{"n_layer": 15, "activation": "geglu", "router_score": "softmax", "normalize_top_k": false, "routed_scale": 3.6, "balance_loss": 0.00353, "norm": "rmsnorm", "optimizer": "cautious_adamw", "seq_len": 1024, "train_tokens": 520000000, "steps": 8282}
Below are experts of layer 2 (counted from 0) of a mixture-of-experts language model. Rows are named router (the router's row for the expert), gate (a neuron's input weights, with its number), up (a neuron's input weights, with its number) and show model dimensions 0-255. Each number is 200 + 20 x the weight over its row's rms, rounded and kept within 0 to 999.
After each expert's rows: a language model's description of what the expert responds to. This comes from a sample of Wikipedia text that the model never trained on.

# expert 20
router,165,213,222,186,171,184,202,224,175,208,222,169,227,214,209,174,233,204,219,197,197,201,207,232,208,235,223,233,196,188,208,162,209,230,163,220,153,208,207,196,165,199,208,198,181,219,209,199,177,178,207,187,180,215,229,180,206,219,216,178,242,221,200,172,188,216,175,225,188,197,190,203,206,227,232,181,171,184,233,208,199,153,178,244,202,199,216,198,159,201,172,198,179,204,214,228,210,183,172,243,199,201,205,196,221,191,182,195,203,216,224,195,237,203,182,226,190,189,223,227,190,221,219,211,189,186,192,189,198,196,185,189,172,206,190,196,228,192,173,196,213,197,202,189,224,192,212,200,229,169,198,179,201,217,224,163,190,172,206,211,225,182,159,224,213,196,219,211,199,203,189,216,206,215,211,207,204,185,183,166,219,201,194,199,221,232,225,222,184,192,176,196,236,178,226,177,234,201,175,226,191,214,193,207,228,214,171,196,195,235,185,198,214,184,208,201,186,167,202,199,187,171,162,211,190,179,229,197,218,177,206,166,168,176,178,174,195,227,198,184,213,212,203,155,219,216,239,181,183,198,183,230,192,182,219,226
gate0,208,174,190,188,234,216,196,211,226,200,205,196,218,195,213,246,204,174,188,195,191,202,172,202,175,191,183,174,181,218,177,189,206,221,193,223,214,158,212,204,234,198,210,213,235,184,202,205,198,213,194,203,173,191,176,201,196,212,206,196,181,179,165,226,195,225,208,176,213,238,177,180,219,207,191,204,229,193,179,172,210,207,223,167,193,199,218,161,239,195,209,194,207,178,170,195,167,202,189,186,220,199,220,195,207,229,204,197,188,227,160,172,189,218,168,226,195,217,174,184,218,184,204,188,219,159,252,207,180,173,174,179,214,196,191,196,165,242,195,214,204,185,173,205,231,245,174,197,199,212,228,222,203,192,188,225,224,194,214,211,228,196,201,229,219,182,207,180,260,191,205,181,201,172,181,183,222,198,197,214,199,181,223,192,183,183,203,184,185,222,233,190,178,194,205,228,191,201,204,176,213,192,185,169,238,190,194,227,155,191,173,208,217,179,184,178,227,207,201,222,215,182,183,201,196,183,176,230,205,184,195,165,214,194,237,216,165,180,177,189,174,192,231,171,209,204,189,212,170,191,233,205,187,195,237,213
up0,207,213,148,220,189,203,200,167,201,189,180,224,177,210,193,176,186,215,218,195,218,217,192,208,209,164,185,172,206,206,209,238,193,187,230,178,202,209,201,191,196,211,180,186,203,205,177,196,202,222,196,214,245,203,195,175,202,200,171,200,180,195,242,169,225,198,183,241,188,166,205,225,178,184,176,222,217,225,237,211,228,200,189,208,209,213,181,227,206,189,202,210,195,199,208,201,203,199,232,184,206,178,183,193,193,154,227,212,187,169,229,213,183,196,219,175,213,177,178,207,169,201,170,197,208,235,184,211,222,225,233,225,208,164,217,191,213,195,213,190,178,225,233,215,192,169,190,201,196,210,183,189,212,184,209,189,179,229,193,198,178,224,230,161,203,210,195,206,190,228,175,207,186,204,191,198,191,234,220,216,193,214,194,214,191,144,194,179,239,190,188,200,217,194,192,202,197,210,234,197,182,210,196,222,187,164,238,165,231,211,225,205,191,207,206,187,193,246,177,177,203,238,220,202,190,197,202,166,175,191,230,226,199,209,206,200,228,162,201,215,213,198,185,237,201,168,169,200,242,202,173,166,210,203,149,181
It responds to: Table row breaks. Line breaks ending table header rows before |---|, newlines after section titles, list dashes, and sentence-ending periods.

# expert 35
router,223,189,217,196,204,184,230,221,216,214,201,210,191,218,212,208,216,232,199,213,226,206,219,183,181,187,242,188,211,225,227,241,206,185,182,205,213,234,228,214,197,200,183,211,213,180,201,208,181,187,201,205,216,196,215,166,194,181,185,195,215,207,205,148,177,192,204,233,188,234,225,177,226,209,224,167,197,211,226,180,191,193,209,222,213,229,188,187,213,234,209,202,183,220,191,185,172,197,213,231,204,219,221,204,227,175,193,213,215,227,144,206,233,195,218,203,177,230,203,204,216,231,188,178,210,193,169,176,219,178,176,226,221,186,206,168,185,167,192,198,188,154,193,186,194,210,184,180,188,236,219,217,168,234,189,195,213,219,154,203,191,218,247,210,220,234,183,171,188,211,208,208,195,190,202,187,204,189,190,211,221,186,201,194,165,179,182,186,200,210,204,177,181,185,196,206,192,221,184,201,190,224,206,217,164,239,194,228,162,200,214,225,193,228,190,229,209,237,188,188,195,175,196,171,197,198,210,231,178,198,208,176,197,205,221,236,198,229,185,223,169,188,199,228,173,172,183,166,185,220,188,172,214,245,213,183
gate0,198,184,206,176,179,198,202,177,165,219,234,194,152,220,213,217,199,223,193,188,229,217,210,229,179,167,180,188,189,207,210,188,192,156,171,208,198,166,174,220,199,182,205,190,139,226,199,198,179,230,176,191,197,186,194,191,189,197,199,185,191,191,190,170,202,229,213,223,227,210,180,218,216,212,191,202,187,224,186,210,188,205,205,204,176,211,190,189,203,195,150,232,214,189,199,214,220,208,221,234,201,208,195,197,194,238,181,210,215,209,191,206,205,168,185,186,218,198,201,174,196,208,164,202,172,214,208,230,190,199,166,160,191,205,196,210,198,231,210,223,195,217,204,179,185,187,177,165,213,217,189,218,176,209,173,209,205,164,197,235,185,155,220,201,188,212,202,178,204,198,230,218,181,206,233,177,184,192,168,185,202,192,176,222,184,190,169,202,211,162,224,232,179,211,213,165,172,233,183,245,202,212,194,224,225,202,185,162,193,208,213,202,184,207,227,192,220,225,191,213,237,162,219,217,210,181,193,187,205,233,218,198,178,203,170,211,202,220,176,250,214,221,204,214,171,190,196,212,203,186,155,195,160,193,219,215
up0,204,227,204,237,175,225,201,191,184,215,170,219,203,188,219,177,206,178,216,228,213,186,203,197,192,256,236,188,176,217,191,197,200,210,229,202,208,230,189,223,198,197,213,191,199,235,222,191,235,200,201,197,213,220,206,206,200,184,194,185,196,202,179,222,176,233,219,176,172,177,216,191,208,181,191,203,146,181,214,219,200,210,192,219,203,193,218,204,185,225,185,222,206,204,191,246,184,253,204,197,193,212,166,199,202,174,217,164,165,199,221,228,169,191,205,189,185,219,198,195,220,208,223,226,194,176,216,212,232,192,200,193,195,185,180,210,210,181,200,155,212,230,170,226,255,216,191,174,189,203,175,257,219,204,188,214,198,208,209,187,223,199,179,220,221,186,199,202,172,174,192,213,196,234,222,209,179,220,246,194,218,208,217,199,214,213,242,202,176,209,192,165,204,221,192,175,189,179,182,187,188,161,183,183,189,149,181,165,233,226,192,200,218,198,179,179,228,193,202,197,176,218,230,177,204,179,192,185,202,219,180,199,193,243,192,212,204,180,222,187,188,206,198,170,196,184,186,218,175,185,198,175,201,175,193,226
It responds to: Auxiliaries and main verbs. Finite verbs and auxiliaries after subjects, especially have been, were after there, plus had, has, also, began.

# expert 2
router,216,215,197,167,181,176,176,214,189,180,208,212,203,193,226,174,203,217,199,199,213,208,216,198,225,227,186,226,222,156,185,166,223,204,206,185,182,228,181,206,187,188,202,164,178,182,212,182,205,217,190,162,185,192,239,175,213,192,206,159,219,214,181,245,199,189,224,215,156,184,202,210,194,158,261,204,168,208,223,228,199,199,188,202,217,204,195,186,150,202,165,186,182,191,194,179,216,202,209,231,192,226,202,226,227,164,180,188,209,223,219,180,196,172,215,189,194,181,193,238,185,230,213,199,216,168,189,170,212,203,212,230,197,205,209,256,229,189,191,197,207,224,207,178,217,178,205,204,232,179,179,193,177,209,203,209,171,205,190,172,212,212,168,197,216,175,213,200,175,190,179,230,203,205,178,230,208,203,211,166,214,193,236,187,208,232,212,236,200,187,196,233,173,174,214,187,232,181,194,196,216,192,203,184,210,201,186,156,192,251,225,197,208,190,214,201,188,203,212,162,199,183,178,222,180,183,214,196,221,201,196,179,174,198,166,186,187,203,164,199,188,211,222,201,206,210,235,199,193,201,195,208,190,172,197,213
gate0,218,231,202,203,195,205,197,193,186,179,210,193,177,176,197,219,207,210,182,203,219,180,230,182,203,206,190,210,192,197,186,217,161,165,208,198,216,219,219,232,224,212,243,216,195,218,219,178,226,228,197,188,192,175,189,204,190,230,183,192,196,186,184,199,224,206,234,208,164,180,208,196,207,192,213,193,205,213,205,184,178,227,226,209,179,191,197,234,191,190,195,188,183,195,177,212,148,216,193,205,251,157,171,218,248,184,219,213,206,193,198,218,200,178,173,169,226,233,220,220,190,222,175,186,203,202,201,241,201,200,218,190,248,191,249,193,217,214,181,227,172,190,229,192,176,178,201,173,209,201,170,220,204,172,234,167,183,208,197,167,213,202,212,216,226,208,238,219,203,174,197,211,213,180,222,216,223,217,204,205,218,185,191,152,187,209,221,200,201,214,233,190,195,236,173,198,210,221,192,176,233,199,198,180,233,169,211,183,171,189,208,209,196,192,251,216,224,238,191,190,185,188,201,193,184,202,207,186,219,241,170,220,205,188,184,210,218,223,204,237,174,193,193,194,179,192,190,165,203,209,182,188,185,179,234,212
up0,209,227,215,186,183,178,171,208,169,193,230,207,191,207,194,199,202,216,186,176,233,217,206,190,213,182,212,216,191,160,206,184,170,176,199,189,200,236,215,230,217,189,222,198,198,209,226,192,182,214,176,196,216,193,218,164,209,199,216,184,211,173,173,223,209,201,216,197,156,199,211,214,189,195,247,188,191,193,229,180,181,237,228,201,203,202,253,206,158,228,202,162,180,191,205,222,168,208,177,197,218,202,191,214,234,186,221,186,209,222,187,202,227,195,209,172,222,238,202,225,210,217,192,191,219,187,198,228,207,204,192,162,203,224,212,207,225,175,224,215,193,241,187,167,175,173,174,190,197,203,194,199,169,196,232,209,203,200,170,184,211,199,210,234,196,200,221,204,198,221,208,207,195,159,162,192,279,199,171,175,194,176,199,159,192,224,199,210,166,212,247,202,191,203,171,194,211,204,179,195,217,196,226,176,226,198,193,177,175,184,188,180,188,203,209,213,233,217,191,176,187,186,195,194,182,202,157,197,215,232,192,237,187,205,159,194,189,209,214,224,201,202,202,182,196,209,204,178,184,207,208,224,195,177,232,190
It responds to: Line breaks and openers. Line breaks, list dashes and heading marks at paragraph or list boundaries, plus sentence-opening The or In, such as ==Career==.

# expert 41
router,217,185,216,219,242,184,201,222,185,174,187,203,192,221,188,211,213,200,185,185,175,206,195,180,160,194,244,196,196,216,167,252,230,219,205,226,222,221,220,183,194,204,176,178,224,242,223,208,204,200,213,208,217,178,219,216,239,162,173,214,199,211,196,207,189,198,178,217,194,225,201,200,234,224,233,194,191,177,217,226,197,195,202,209,211,214,187,214,200,200,200,186,174,209,168,202,158,177,251,206,188,151,214,192,194,202,202,233,198,184,164,182,209,220,244,183,165,210,172,186,205,202,196,209,224,150,181,213,243,191,207,235,219,223,203,195,220,202,185,206,217,194,217,150,173,191,193,232,203,223,180,208,205,192,192,230,211,210,180,179,166,213,243,192,193,214,187,211,207,230,212,202,187,223,249,216,193,215,214,248,213,202,174,209,221,194,198,191,200,211,177,205,198,179,207,213,219,202,210,208,205,181,208,197,161,221,222,190,206,170,199,193,222,219,204,207,191,201,183,185,165,185,210,182,188,209,180,193,152,214,183,203,191,207,200,213,192,180,226,214,215,237,205,214,200,160,193,222,186,206,174,203,188,237,204,194
gate0,200,252,214,146,143,221,223,206,211,190,205,201,226,231,163,182,220,169,211,178,201,201,214,186,185,191,190,204,209,177,175,233,210,217,178,227,200,196,210,213,227,214,212,225,229,197,192,222,196,212,233,217,205,170,181,184,207,200,187,228,175,209,191,198,199,202,215,209,173,175,207,195,178,252,204,230,206,193,184,224,186,196,179,204,196,222,201,199,165,196,186,213,216,198,206,205,195,177,195,196,181,187,208,170,179,171,226,194,197,206,183,206,233,210,188,185,233,212,191,228,213,232,214,162,209,220,186,158,206,246,234,227,226,231,175,164,223,192,205,226,198,174,230,185,201,190,165,242,200,194,202,207,203,179,224,166,190,213,188,186,206,208,231,171,200,194,208,209,224,219,213,231,174,201,214,219,208,200,201,185,195,233,180,169,193,199,184,199,175,197,205,219,191,212,193,187,195,198,200,196,216,212,203,221,180,229,200,175,206,187,252,209,192,172,226,243,219,183,183,205,224,205,157,196,193,222,255,212,207,199,187,196,247,220,185,199,159,185,174,211,194,207,193,196,207,227,199,199,223,204,198,188,184,204,204,189
up0,202,184,217,225,201,193,199,187,188,185,193,187,202,188,183,187,180,181,211,225,199,197,204,180,210,186,217,231,173,198,204,230,205,209,190,215,208,166,201,161,170,253,204,204,194,178,189,188,206,177,226,156,188,183,206,228,208,235,234,221,199,198,219,234,179,204,219,169,172,196,225,172,215,162,190,191,209,183,159,249,193,185,219,231,180,201,208,168,223,171,185,199,196,193,178,182,200,175,238,212,218,161,183,163,182,220,191,210,180,237,204,164,185,182,209,179,196,193,211,214,199,209,190,149,184,200,178,199,220,170,207,214,212,199,179,208,229,225,179,199,230,210,205,201,176,208,205,165,186,169,212,209,234,206,176,200,221,206,186,202,190,182,195,187,186,177,204,239,224,155,197,185,218,179,202,185,210,235,195,225,199,208,237,203,242,241,179,180,211,197,161,193,210,192,189,199,196,215,183,212,180,207,185,208,212,191,194,199,210,180,178,202,209,221,202,185,198,206,229,213,182,240,225,203,154,210,227,166,189,209,212,210,194,190,238,177,204,187,235,221,201,216,169,196,200,184,194,206,191,211,203,158,205,215,170,210
It responds to: Verbs opening narration, headings. Past-tense verbs after a subject (published, held, made), adverbs like also, and == section heading markers on Wikipedia.

# expert 16
router,209,214,209,197,173,187,189,198,189,204,204,172,226,214,210,170,231,248,189,193,189,179,221,216,219,233,195,238,209,196,219,166,197,220,175,197,166,206,175,195,154,213,227,173,199,225,176,185,207,203,210,187,175,205,237,182,198,182,215,171,239,233,187,176,172,190,204,223,206,209,184,221,200,190,225,178,172,230,221,220,194,200,196,193,187,207,220,177,156,219,178,213,197,194,204,214,189,215,182,226,203,228,201,205,228,197,166,172,196,186,205,187,190,175,193,225,212,180,216,201,143,237,209,194,193,199,203,204,206,187,178,203,202,195,217,216,245,155,187,193,182,217,204,219,210,198,219,183,220,179,205,204,196,209,212,159,187,183,200,206,232,188,179,178,189,163,212,208,199,169,177,211,214,170,193,223,170,159,186,169,196,229,179,209,238,232,211,233,216,188,176,224,223,194,226,191,251,219,182,201,186,214,238,206,215,203,210,206,201,226,220,204,185,205,192,223,201,200,222,185,203,218,184,187,197,198,206,193,210,189,174,186,182,192,166,181,191,212,174,184,216,226,219,174,212,226,224,183,197,230,193,246,174,181,203,221
gate0,215,185,222,218,208,227,236,220,219,187,153,291,197,210,191,214,173,214,208,187,187,173,220,216,204,183,205,191,212,197,215,218,203,199,208,182,187,199,181,213,198,188,160,195,216,180,186,212,190,217,185,194,208,227,202,193,223,196,207,178,226,174,175,175,185,232,241,170,207,205,190,190,188,221,194,205,201,186,171,216,185,172,197,223,184,219,193,174,197,183,204,211,200,183,225,191,213,252,192,191,200,194,216,195,189,185,211,186,206,199,213,168,192,175,198,231,211,188,186,198,202,181,193,192,222,174,152,184,223,226,224,172,241,178,169,223,220,235,162,210,220,193,211,195,203,208,201,196,178,228,218,199,202,217,242,215,213,220,187,203,208,198,225,204,176,201,197,213,225,176,162,216,194,186,178,181,174,219,197,201,238,231,233,230,205,209,198,189,206,195,225,210,176,215,226,205,188,199,227,187,169,157,218,206,191,183,213,169,222,205,128,220,214,193,193,182,216,197,201,210,221,244,222,197,177,206,215,209,171,191,187,173,177,212,213,215,180,196,194,181,187,194,207,194,208,209,188,214,164,203,189,170,229,202,214,189
up0,193,176,221,187,219,190,183,196,204,214,255,197,166,183,197,189,179,214,227,225,216,196,191,205,171,234,219,199,224,204,170,193,214,200,188,238,228,237,218,222,219,187,214,180,205,188,182,207,194,192,215,217,202,203,201,207,193,203,188,191,173,188,241,201,211,173,189,224,206,160,229,176,225,169,188,185,217,187,231,173,197,156,188,207,192,196,192,186,233,228,182,254,221,203,192,171,202,171,214,197,167,206,190,149,216,185,172,216,188,258,178,186,201,226,202,200,178,184,186,224,220,215,200,222,203,215,200,190,185,209,172,224,184,222,217,210,207,192,193,168,201,200,224,226,201,176,212,202,248,209,196,238,213,210,199,181,190,216,214,185,194,224,172,218,206,227,198,197,177,197,230,192,204,224,200,200,168,228,225,227,202,181,200,201,207,179,160,183,211,188,191,202,221,219,196,231,205,183,198,169,203,223,176,183,224,209,205,209,182,203,222,206,214,221,209,172,202,189,221,211,186,220,251,206,198,175,188,214,247,167,175,224,214,167,225,196,195,178,241,198,205,222,218,181,215,157,207,222,196,194,217,184,192,191,204,190
It responds to: Line starts and markup. Line breaks, list-item hyphens, table pipes and section ==, mostly at line starts in lists, tables and headings.

# expert 0
router,187,193,181,192,181,188,237,171,170,172,220,156,204,192,195,194,178,202,200,201,167,206,175,213,210,201,214,204,239,183,202,223,188,235,189,203,188,189,194,167,202,183,199,190,184,202,219,188,187,201,173,214,213,211,219,221,213,199,208,186,222,209,189,228,198,211,203,204,204,207,195,189,181,175,233,218,185,168,183,186,228,218,193,192,217,222,204,159,166,185,181,195,193,189,197,178,213,201,194,203,174,193,196,229,213,211,211,185,171,173,212,177,186,188,254,205,188,259,170,205,199,178,229,220,202,169,193,211,161,215,237,173,167,216,189,201,187,206,224,208,199,193,186,203,218,213,221,177,185,202,201,171,221,232,230,219,159,206,210,193,159,226,228,190,168,176,202,196,209,168,172,208,195,220,229,229,176,223,193,174,219,222,202,198,194,222,185,211,205,242,201,195,186,198,213,198,163,161,198,187,200,184,187,181,214,175,171,175,234,202,183,159,242,181,194,184,184,179,208,183,191,230,196,230,201,169,220,190,195,180,185,193,214,202,188,182,193,194,197,173,234,197,211,206,198,224,231,219,143,233,214,178,191,177,200,216
gate0,193,180,226,193,192,193,198,209,216,180,189,206,193,196,191,236,225,205,154,167,209,236,194,162,177,170,139,149,198,239,221,209,167,182,191,198,193,203,205,209,234,236,194,212,189,205,208,209,206,203,188,213,219,192,172,173,190,202,219,200,164,178,248,203,249,166,178,196,179,178,162,196,186,220,232,217,206,201,236,172,197,141,176,187,195,199,199,181,200,196,233,199,225,234,218,204,203,198,217,177,205,207,221,195,204,199,193,204,193,191,188,218,189,173,193,182,210,216,197,196,208,222,211,191,242,211,177,204,205,197,195,194,215,155,239,187,183,218,226,214,190,181,211,167,212,228,191,203,202,214,237,164,215,162,234,205,180,216,186,194,177,146,182,235,201,240,204,212,198,189,221,199,195,197,198,203,223,206,191,198,177,184,169,215,188,209,202,188,214,217,202,245,200,176,193,167,204,184,172,202,215,219,191,190,202,212,191,213,196,215,200,181,228,191,187,210,220,177,179,231,200,196,223,211,210,213,182,203,210,204,192,186,222,191,166,199,176,210,183,196,184,158,217,199,181,186,186,212,225,211,214,235,217,217,195,206
up0,204,216,211,184,205,170,182,165,207,169,209,208,160,207,188,201,218,201,200,150,191,188,188,200,206,169,184,193,210,199,223,216,180,220,200,176,199,190,238,206,206,225,203,194,185,190,218,236,170,180,182,212,193,184,202,192,187,211,233,181,208,260,183,199,231,165,151,216,192,163,179,154,195,203,234,179,206,212,206,199,217,160,172,172,207,170,203,219,182,173,232,202,212,221,196,189,175,197,174,159,213,204,194,207,222,193,209,195,189,189,247,218,201,187,161,175,197,207,202,227,210,225,201,198,218,202,227,207,183,199,198,199,175,198,244,203,186,198,182,215,179,216,209,175,219,220,167,187,192,219,201,177,207,205,202,194,222,223,222,203,207,171,190,245,170,197,212,227,183,213,200,225,162,198,215,201,229,228,167,181,220,204,174,212,206,182,233,200,173,219,206,222,199,189,219,188,214,188,200,186,230,221,211,224,184,208,203,170,188,197,200,204,210,167,166,199,226,179,204,183,191,186,203,211,232,180,186,176,207,197,219,206,240,175,181,219,173,201,194,200,220,183,189,182,213,205,200,235,234,231,197,250,191,192,175,184
It responds to: Nationality and occupation descriptors. Nationality adjectives and occupation nouns in short biography leads and title lines, such as Australian, Scottish, baseball player, politician, plus heading = marks and line breaks.

# expert 46
router,231,165,228,185,206,192,228,171,230,201,192,201,197,220,183,205,218,207,200,198,222,196,228,208,181,195,206,210,187,201,187,231,197,178,210,182,185,237,187,209,199,202,224,198,202,207,235,170,208,153,207,220,186,221,196,203,195,200,165,173,194,208,177,216,189,200,182,208,189,196,184,155,216,217,207,207,187,205,217,189,201,208,182,200,192,219,164,209,192,192,204,210,210,234,174,202,181,212,217,221,177,183,209,146,181,176,187,207,211,178,163,180,210,209,218,197,184,185,211,197,198,214,224,241,205,175,179,212,218,222,214,207,201,212,173,203,211,193,177,207,180,185,220,179,184,222,222,180,195,232,160,212,192,166,192,226,193,189,186,185,179,201,242,215,193,209,175,189,191,213,201,212,222,204,184,230,192,201,244,176,226,157,196,199,171,181,209,199,204,210,193,206,196,219,198,212,210,173,198,175,233,164,156,201,164,225,186,207,172,208,219,205,177,207,189,220,206,220,188,246,169,184,184,215,204,223,169,178,158,196,180,203,228,209,220,246,200,155,169,219,175,196,150,216,212,183,155,217,216,173,183,219,176,198,177,180
gate1,213,184,208,181,227,196,193,221,225,201,217,230,224,189,202,208,179,186,169,219,215,201,186,220,177,215,173,189,221,190,201,203,198,209,194,174,207,223,205,222,203,196,216,237,220,222,188,235,156,191,191,200,219,210,232,190,200,172,244,178,232,194,198,219,148,220,188,223,220,166,180,179,190,213,229,224,211,189,188,216,189,169,208,248,216,217,196,176,236,198,239,196,159,204,183,207,176,189,223,208,192,179,207,229,168,193,216,217,223,185,201,199,204,194,227,202,197,189,215,214,191,161,167,214,223,188,170,219,232,229,211,199,236,191,197,178,223,195,208,201,207,225,186,203,212,176,186,201,224,189,196,225,207,218,239,237,215,176,191,201,211,220,227,226,215,202,210,183,204,188,197,188,192,185,207,185,207,217,207,210,226,184,211,217,216,198,187,192,207,193,178,215,194,208,225,217,199,195,221,160,212,170,206,206,197,216,209,159,183,188,176,203,176,201,194,144,180,163,220,215,179,211,198,199,227,226,192,203,165,214,163,210,226,212,216,253,229,165,249,200,158,202,185,195,217,180,184,208,211,206,188,191,191,166,196,208
up1,199,217,195,221,216,164,215,181,176,212,187,205,179,199,170,201,173,179,180,198,181,185,202,217,206,194,213,195,200,158,193,194,201,207,225,201,213,249,230,210,192,198,183,222,203,201,151,185,245,257,140,235,190,168,178,209,191,175,213,178,217,214,214,207,172,193,205,213,206,201,205,200,223,206,203,176,199,216,205,164,202,208,213,184,204,203,204,231,231,190,206,210,209,198,195,192,205,243,194,179,229,212,233,213,207,181,199,166,222,157,215,209,153,198,152,193,191,230,178,223,186,197,205,199,202,207,195,186,212,169,173,230,231,212,205,208,180,207,207,197,199,146,201,187,194,217,188,184,214,210,211,205,172,203,188,217,230,214,216,167,217,240,172,209,217,217,211,242,158,219,192,183,150,199,222,225,195,210,180,216,207,170,212,217,212,197,226,211,199,191,218,224,189,210,209,185,211,204,203,219,201,222,195,217,184,189,236,188,191,187,194,218,204,237,166,216,203,226,181,211,213,152,196,169,167,173,210,198,217,200,192,187,200,212,201,203,232,222,194,211,193,201,178,193,173,182,218,179,182,199,179,174,193,215,213,173
It responds to: Verbs after auxiliaries. Main verbs and participles after was, is or been, and auxiliaries themselves, such as is argued, is revealed, had, became, joined.

# expert 50
router,186,238,178,209,202,168,200,201,218,187,198,204,220,172,205,213,212,150,223,187,180,206,173,163,220,229,206,225,170,223,183,236,176,192,210,180,220,163,193,202,204,197,202,194,202,208,173,252,223,198,199,198,202,168,176,220,244,190,225,225,236,154,219,224,223,212,205,207,208,215,203,234,217,171,203,197,219,204,181,187,227,193,222,184,194,189,221,220,226,164,226,162,222,169,172,190,168,210,194,181,212,222,209,233,214,245,186,189,202,155,189,210,188,220,203,202,200,203,176,200,182,192,234,225,208,220,223,198,168,203,203,178,170,215,174,204,196,209,212,159,197,219,202,208,192,224,215,201,208,213,191,223,202,176,191,219,191,206,175,173,213,206,189,173,168,188,215,210,198,204,234,205,183,194,205,219,187,217,199,190,194,216,184,172,198,194,209,155,222,206,180,175,212,177,170,191,188,161,214,196,190,213,216,199,171,191,194,221,204,207,190,227,248,198,181,196,214,177,191,202,201,193,247,200,179,188,153,193,196,193,250,209,197,210,205,201,217,170,200,194,200,240,203,218,163,219,198,202,177,185,213,197,190,211,200,181
gate1,178,199,169,235,218,186,198,196,175,198,157,213,219,226,184,198,179,167,194,201,180,190,177,187,204,200,199,202,192,206,202,180,199,203,243,190,222,202,191,197,223,208,181,192,202,237,203,220,182,218,202,201,228,189,238,177,192,178,187,186,182,191,223,208,208,198,215,223,204,201,155,166,235,192,213,206,192,210,198,208,212,211,218,207,175,205,222,202,204,228,177,213,226,181,189,225,156,177,212,221,190,219,203,205,215,222,172,193,198,213,230,181,216,204,197,220,226,185,175,188,193,209,230,236,208,214,217,156,180,219,187,182,221,226,175,187,175,157,196,171,206,176,152,171,192,195,197,204,176,194,175,230,236,210,212,183,201,144,163,206,205,222,195,203,240,194,199,185,226,215,216,201,193,213,238,199,195,194,159,216,207,232,199,165,173,171,235,210,169,196,232,208,212,188,197,216,195,172,228,178,229,214,175,197,183,188,208,202,192,193,245,201,229,174,208,176,191,192,179,180,210,176,172,192,199,209,196,224,198,201,208,193,201,208,207,195,196,208,193,174,185,250,204,173,232,221,216,210,195,170,184,201,191,172,244,172
up1,182,161,208,202,224,194,180,208,249,198,222,179,201,201,219,211,173,205,215,171,206,167,215,195,175,207,223,213,187,173,197,213,170,245,197,198,213,177,206,195,196,184,185,148,174,213,204,188,213,185,223,217,237,141,204,184,195,242,220,229,198,233,202,176,213,226,200,248,191,230,221,209,187,182,211,208,201,224,181,147,193,206,194,200,199,193,180,231,184,171,191,208,211,181,215,184,205,197,190,200,171,205,189,197,164,199,212,189,223,221,170,211,224,192,193,208,154,194,187,197,192,174,194,224,236,190,182,233,209,182,233,190,200,194,227,188,215,204,205,194,210,208,206,182,152,200,168,172,225,219,230,223,197,182,202,225,218,233,187,212,221,187,235,180,182,236,190,246,188,227,194,204,187,220,211,173,217,221,216,176,202,213,182,210,192,200,198,174,214,200,193,156,184,170,188,210,217,224,193,200,179,205,176,162,190,209,216,191,214,219,174,166,181,156,229,192,181,207,189,190,195,213,215,198,232,172,221,182,197,191,199,221,202,198,189,211,184,220,178,190,205,216,177,211,209,205,212,174,198,206,217,185,209,199,182,229
It responds to: Proper-name head nouns. Final nouns of institution and place names after the or of, such as County, University, Cup, Airport, Community.

# expert 57
router,200,170,214,211,212,216,238,194,205,169,195,215,193,190,176,205,183,169,212,181,197,194,224,190,212,199,210,212,209,213,190,230,168,222,202,192,233,173,186,184,168,218,221,234,204,189,244,210,223,202,219,197,205,177,137,210,261,198,212,231,217,178,183,206,232,232,227,174,183,192,186,206,212,195,210,228,216,182,185,175,173,215,190,210,225,166,186,189,191,171,203,197,195,216,173,185,189,232,202,189,193,188,161,177,189,190,187,196,186,200,199,237,192,186,178,190,228,194,157,209,208,178,230,228,191,200,231,195,152,174,204,179,187,213,156,203,190,205,215,196,207,221,215,174,162,205,226,237,186,204,182,186,181,167,203,252,184,198,213,203,192,224,194,205,197,177,191,205,227,212,190,221,200,168,204,223,198,226,208,200,229,202,211,212,189,210,194,173,203,195,195,210,206,210,155,186,164,206,214,168,194,197,203,221,187,161,203,217,235,205,214,193,222,194,191,198,215,198,229,195,184,233,215,208,180,225,195,205,205,237,218,229,211,162,222,201,206,166,226,172,211,215,215,218,174,228,208,219,175,180,190,197,191,210,193,186
gate1,246,195,203,171,174,208,182,210,195,187,187,214,228,251,172,188,189,206,180,211,223,235,182,199,196,195,169,198,226,206,235,233,156,227,200,165,226,198,145,205,177,212,184,203,198,222,216,216,189,210,207,210,200,212,222,205,163,201,210,192,210,202,211,196,204,194,190,180,220,212,178,209,209,200,243,204,184,233,199,220,222,194,200,170,195,203,186,255,213,196,184,206,231,211,190,205,213,212,208,200,176,208,224,190,149,216,211,164,158,198,182,222,195,212,212,213,195,223,197,176,219,197,202,202,187,194,182,195,197,183,225,213,228,183,231,191,182,185,230,258,196,169,192,208,181,197,219,187,210,230,193,206,164,221,210,200,177,191,160,220,173,211,199,193,185,200,198,189,213,170,197,185,222,184,194,239,204,174,230,214,204,216,195,216,226,210,190,202,187,180,159,237,236,212,211,210,198,221,226,214,233,203,206,233,173,205,195,212,215,210,213,189,201,208,180,235,196,211,177,201,196,202,171,218,207,224,211,219,197,181,228,176,227,214,194,207,172,215,208,199,173,213,190,239,210,220,207,230,211,209,250,223,234,196,181,190
up1,196,196,227,162,177,174,189,201,197,207,192,194,206,203,167,193,210,211,184,209,234,261,207,186,198,209,197,207,220,185,205,205,188,196,206,174,204,218,191,198,196,234,195,217,187,250,215,179,201,229,194,207,182,213,230,223,184,222,208,204,232,201,210,165,204,181,184,156,227,222,239,204,189,182,226,191,174,198,189,250,199,216,209,169,208,194,189,243,205,191,195,198,189,173,223,201,204,212,214,179,177,205,195,172,191,218,220,197,170,201,194,236,190,208,217,198,194,219,190,196,211,210,215,172,203,216,197,197,200,180,169,201,211,230,225,205,203,171,222,232,215,195,162,188,206,220,206,223,207,250,228,214,196,248,208,228,230,192,181,205,175,198,187,199,145,207,213,166,203,186,196,191,196,189,167,204,192,169,251,181,201,210,189,218,202,232,169,207,226,188,166,199,203,199,189,210,228,222,230,184,204,205,204,231,203,178,208,191,232,225,217,194,166,215,169,190,205,214,226,212,229,201,219,198,173,219,240,207,182,208,223,180,206,206,181,212,185,213,201,201,195,200,177,205,179,209,200,211,251,192,212,216,187,191,166,142
It responds to: Name-forming head nouns. Nouns that complete proper titles of laws, awards, works and organizations, such as Liquor Act, music video, Speakers Series, Polytechnic University.